Experts of a small language model.
Size: 11 layers, width 128.
Experts: 96 dReLU neurons an expert, 2 picks a token, a sigmoid router.
Training: a variant of Muon for the experts, 212M tokens.
Below are experts of layer 3 (counted from 0) of a mixture-of-experts language model. Rows are named router (the router's row for the expert) and show model dimensions 0-127. Each number is 128 + 24 x the weight over its row's rms, rounded and kept within 0 to 255. Numbers have three digits each.
After each expert's rows: a language model's description of what the expert responds to. This comes from a sample of Wikipedia text that the model never trained on.

# expert 49
router:159116128157165117109194156119105152122109132084134152148136142102120117121141107149127117091133081151158101111173107133154091122106127133154175140116107181128093159100107114159145172170109147111099213168134146133108158135102144116122135108131125125110127103109084125111135124098114112134121125123145110114088114104125133133120154131162112139132125101154141117161130154134110156095091
Linking verbs is, was, are, were after a subject noun in descriptions, plus semicolons separating values in flattened statistics lists.

# expert 11
router:141114121152148127069185136154107190116099106076110131146100111138131099147141123129146128110105133160178144122153112173151134135115113156121165107150108136156107131133106152177117179143121138134118120144098139141138128132114142123107153107101165106116123107099122120078155100085146131096111149153120145106113116116150144109158161115130135153102108132148153113163136140117057164115100
Closing parentheses, commas and dashes ending parenthetical units or list items, often in tables, such as (144 kg), – Don, ),.

# expert 35
router:126113115139153120118161142135106166116118141084106130104144130136081120130123111150122110127129095122128099094128091142116106114129125172186162113132084128103083123112129157124089093123123126136113161137158119152156128105076123099124116099065154119108139078082144124097163099088102153092135150166131119098125149103127132101115152140167122138168106137179130098151144140117096133127130
Prepositions, mainly locative or temporal, opening a phrase, often sentence-initially, such as in, on, at, during, between.

# expert 44
router:154122143177136099080178133112128159116084108107088148150133131089098131112139127180122105081146110153134117105151098160101134124132111189090126117108092148139116125108121110163150128159102133075110151141155131138145084149116121113135094082122148144142145086148119174109111151133138133135105135138135131120131160108148116149117136096159138140155089105119131064118151144113120106124122
The words and, or, but, while and ampersands joining list items or clauses, plus commas after a noun phrase, e.g. Economics and Statistics.

# expert 59
router:131124172154166118095162165108108167111084142091116166126102120134089104102121107141135122098125109151136127108165096141116126118103121126143146092154095143144123104114118132153117124162109135099113164154119117150110111114063106106115108117067145121085135089096102140107132122093146117119121155157141130101117151103143118158151147104156142149109108101133112098151155162129069156123088
Verbs like was, had, introduced right after a subject, plus with or in after verbs such as resulted in, also spaces and headings.

# expert 13
router:157105133156151104095147140121100167110111128110141148156118145110148102158122092137149072115118154124106138086166123178153100123133108142146102112160110145154082117175105110165108140182112126077116139163169155176134111168105097135134127155122147135090138097118111131125139107108126110128131090138124130100133132147130103105128130123130142163126100158145113074127123148148110188135127
Short word pieces inside words, often lowercase continuations like th, st, al, ag, as in stenosis, Volkswagens, obedience.

# expert 8
router:166132144109161097117159169120114178120112153062122155126094141138113099113139085161110138120095133138108117082162127138169074112096119144127110112144114128164138145139151125150111129161089153104104165150113138152123115137126141105115111102123155161156139123118136127111163073096106104117118140158148086126140098097153149155135110109141129160127096076167118118118126156122122126114085
Word-piece fragments inside longer words, often scientific or technical terms and species descriptions, e.g. elect-roph-ilic, me-ios-is, subsid-y, Ch-romosome.

# expert 33
router:139120148143151112123161207111106164142123117091162139135087130131090111128119096135127091116110088142142176096154088142130135125125108110133117118127090116132106118123124109163131168138052110142147145158100127153125102109122157169139113103071163152122115088092137101079141107078124112102115126129134121114124114116123099133154087126168123151138132129161143097136134160121121133133126
The word of after role or quantity nouns, plus infobox and table labels such as Total, Density, Genre, Turnout, Coordinates.

# expert 31
router:134148138141128112071169186125119152124097089125092116131139140139103117138154115109160113088143074144144127132144096138140121131127115115151126097135082161114126119144141140153148153183171108080138146181078156169110142132123130108141113152103110143100152094100115120143149137086143137100123125142129128085125126134100145161108141129144116152120099114191095112151148149157110149115131
Verb stems and adjectives after modals, to or is, in expository prose, such as explain, differ, examine, less.

# expert 52
router:128149103152150091084142182144101153116097164137070163124090107108102129101127102129103117126120140129158142144157148193128134128126137138196132105157087133099112129140109104133108153156130130069099145146126095195130120129111105101128134092102169138105152123098141145129126124139116127155150130130144152123138137106135130138150121131156126154114124137155109089101133157141114164115079
Short letter pieces inside foreign names and uncommon words, after a capital initial, such as Z-em-ah, Ak, Tak, Ts, Nag, B-ish-kek.

# expert 27
router:140116119178155131093134152134140151110108114099152127131091095156104121141131106122121106100131092158144137127143084147103108068125113137156149082163097149112115146149139103184106140112132141129110133160104104141132127123082150097121158085113161138098149104095121127104124125099172101134092125106123142090157088115134116153134100114174138155153077130155131124134149157123107140115076
Colons after labels in credits or infoboxes, and commas in City, State or thousands, such as Programmer:, Official:, Knoxville, Tennessee.

# expert 61
router:158151141108112093081142150158104155128097108067144131133097131142090119135157115135115137076128110138119132117144106138143109120111109118112137104129121144124106126130120116143135114181087135095111114171077107139096130149087117103088116135114169101053128123100106098124104121101149158113107124156157164125111111147108140115140130130171122165122122126165100108117179176146109119138106
Short pieces like er, el, f, w and words such as war, fire, black, especially word endings as in towel, rocker, Vietnam War.

# expert 47
router:165093121132149112119139124097105135137089097105103152102080131136076099095131095083123139106129116159164145081139123149145102108120130136123149122119107164120133114107113117145143125154124146097135171181145143165128123142079148123124078161101176138135114096091106148135153102130127104095124124139146146148137137092129133151149161145148138138156114141131097085168141163101106160124081
Short vowel or syllable pieces inside foreign names and rare words, such as -ari-, -ović, pall-ip-alem, Bess-ar-abia.

# expert 0
router:150122142148133088143147156135113153138110129089112157084132139152058105140116132137135121127118134146115109112144140145115070115130104134116133092162127130095105151088122116164132147165110129145124141127127114131142115102075129095146096091098156102145125109087080117111144124117152164122112137146114143125156132114088128181116146099169153157102126117158097106119165176141064149128113
Short lowercase pieces inside foreign names and surnames, such as Bos-n-ian, Sal-on, Gut-ier-rez, Bel-an-off.

# expert 37
router:153122142149158116118124127135078160092118110097132154109094114150116117115106085157109079122130141149108140135136099193152120099141112145132190096130091150083111150122123121173148154119125146115145135188106123146090130109106127130128084097100126135071133106100136177100105132113148133135145119161145145110146125083140129135097121118131114126119112090133108113164094158122115158115104
Commas after opening dates like "In 2018," and "On May 20, 2025,", plus suffix pieces such as ing, ine, ression.

# expert 62
router:166095135126163084123163147145113138117098140096123153159101135142099115083122112159152117107155118162116103075145089154109100125144114147140139087110106153145121159122134145153140131132119122116122180155107185117081129137099092135122109140114161076116137109136122151107139124099144082143149117138148125135158130102125119120132145115138093152130126082173100065138129178099127141139132
The word to and prepositions after adjectives or nouns needing a complement, plus adverb and verb suffixes, e.g. impervious to, able to, -ably, -izing.

# expert 30
router:121101158140147113137146132125103138142113091083082159114102096130083095123158090114107113085098131129159132092138113173095114126108128143122151097129111120114127164121119107150152157181077117121097165151107102149098142142086105122136129093088165128079132107083128114107108109114112130109105114148122141080105139116131112167122127137147121147122110141122120112123124150094107141090071
Uppercase letters and pieces in acronyms and codes, such as country codes GEO, MDG-F, NIS, AZD, Ensembl IDs.

# expert 3
router:157132153143135118117128175134113169122133118113140137126133099127094127103102093155139116089140114153162138099129098140144102127129113120131172078103121124157123150130105094145160148172131134104096126160112146119108121084060166109128104098124149118124149083097139152134122106065161160129143125163113113145105156119133144152125129105121156139145123158169122088118150166122077167110095
Given names and name pieces at the start of a person's name in lists, tables and prose, such as John, Robert, Michel, Emil.

# expert 28
router:145128125113151099102148127149098135149091087108103119113128130119107097079105089119129100104117094144130123114123080133161082117098123126113140117138127148145114109114124112190113115166111130164110161146115146119111142108095096116110085129143155129101139097120125169121165110121138083133128163182130128124131131101140127166139166087150165158110091094156138119140146170112099150108074
Word-final suffix pieces of Latinate, taxonomic, foreign and technical words, such as -idae, -ensis, -ium, -ologist, -ic, -ist.

# expert 36
router:157150132164175097094139144120104165090106073123134156097102105097080117096103114132152121117118114096126125106132124149127087096070118127136134093098118136158151152132144133148152170185121162149124151190104150138132106116087121144117107142124153143109121106106086122113151152112121139107118145146125139107151131128134120119127142125160127151160105093193120096151120165142112125116112
Closing quotation marks and brackets after a quoted word, plus final letters of foreign names like -ić, -ów, -ale.

# expert 10
router:132116123124164097133174173118116146129129123124092191132078127141089107126151125134123117076083106168135152112138136146116134094095078120164154106111106163108114144117124119162128131190133142110132184158139140154120098118088141116155120126130134123097113066125135122106108113102178121131119113157131102103145143136143123159108149147131106152107145099137121080165146154150127144118120
Possessive 's after nouns like show or Government, plus auxiliaries and function words such as had, has, would, its, is.

# expert 24
router:168128137161109090109135149149119170106112118107114149140098141108110138120128110157126119120135101137106106105184116149153078110113116140134148114117109150136128128137150101127145151164127116082134161120122132177121120123137138174126087111062137112096153112102103148106104076125141103121110128149113121109120107133139109185163132133149135143133114088134106091156166120122074166126060
Periods, paragraph breaks and heading closers ending sentences or sections, plus list-introducing words including, such, many, few.

# expert 60
router:190120131175150119096134119121116171101131116113100143138128092134111121133115068121149125103123122160168147142181120137148141080113104158150115123102067134153125152117132141167123133167099157136125164161149123164095140122103134147148138083078143127108116135092135141128146132108111127124157136159123128113106148115124124144144149130203131119099135115162086083154153138120122137134104
Line-break tokens ending list items, table rows and headings, often after a name, closing parenthesis or pipe.

# expert 41
router:152150128146129113083124177109085178076081139127115150142095119125118102108107096114109116073126086132143142097160123139138129138133122117174158120132101119155129140139115127147116169167114147078096139167133134165092124122111138089093128147100123093104142090100141116132134130110145092113105130142138120110150178138140144181125139128141150154135111142151124082134179149128122136112098
Opening fragments of split words and foreign names, often Ar/Mar/Car-like syllables, such as car(ved), Mar(itime), Lu(fthansa), Al.

# expert 18
router:129105145144144138109135160150119191136120115111155145118103114127097115130140097141141110057107086146129077098184102128112113082143112145145166077124114122124100104124101101162140170150155114115080160147141123153109118122117126143087130129081145115108155102078104147123112134129112108095137156144091141120143156127143126133153144105162107167078133120141119128102156145133113138119128
Small numbers and prepositions in sports results, such as lost to, against, two, both, a goal, win.

# expert 39
router:154126147134153099082170134128122128124119094074152145094120092140128134080112112118111132122149116146129125100167079170155114136131113134116148059153096127139115162126112118181162158156126129115088169169158133111156118121081117128105098105126173137103142128112132143106120131092121133110107144156143151137116106132132111091135124114139124141100121119144103099134152143109061136125080
Middle or final pieces of split surnames and foreign names, plus family and royalty words, such as -ey, -ank-, son, father, King.

# expert 23
router:199153125151158104124148163126084159140088110110094113131092125130105109133129121142156140096148139124090147124174101156105087146100130144127174104143086127130110137125135136149121136223161131132096121173107123170144123093099125146133108117093139111124144096148135120095107147091113112155128134157158127125122096112141108146131127106135123157137130130134123125133139147117088142111070
Full stops ending sentences or abbreviations, and opening quotation marks, such as Sen., 48.1, "Elvis Presley day.

# expert 58
router:175123160183162099111134145133096153131132190105139150145084092148093155110129085119121099117139136137113151154164135159128100147136107134147135121145079161107107135128109132141146142118067125081106162160111108161085147125131130138128130078112162111123155080103146169116130147096127127116134127159127123118094126132158110119132124103142108152119123119147133101106130162155081164127125
Middle or ending pieces of words after a capital or letter, like w-ore, W-ets-man, oper-ating, plus of and capitalized title words like Great, Through.

# expert 38
router:170120136137185125114158144160102152086079126099144141133136117144085129112106120135128124105118092117131155100128129126124098127116097140126146071161100110151137103153106140158131172148113139107123139152126128161124093109073132153137103131106142127091104091104147150072111112090164125092124102183147107078121140110096101122115136146141146148128126082165133119142149142121093134109112
Nouns and verbs about politics, awards and films, e.g. Party, Minister, Award, film, released, announced, often in election tables and film articles.

# expert 45
router:168110144144153109086148129124122146116121094104140154089095131161112125106114061160123131094097093138117106135162092134135107137105093133126117104093070115117115116086127120150155131144113114153086158156148150139144116125105143141133107088109142117069135091100135143105126115118119096142091141176145129120118097112151098164139136127158139145141090101159094109155143166122085132139124
Plural suffixes and nouns for groups of people, such as -ers, -ians, -ations, people, women, members, Muslims.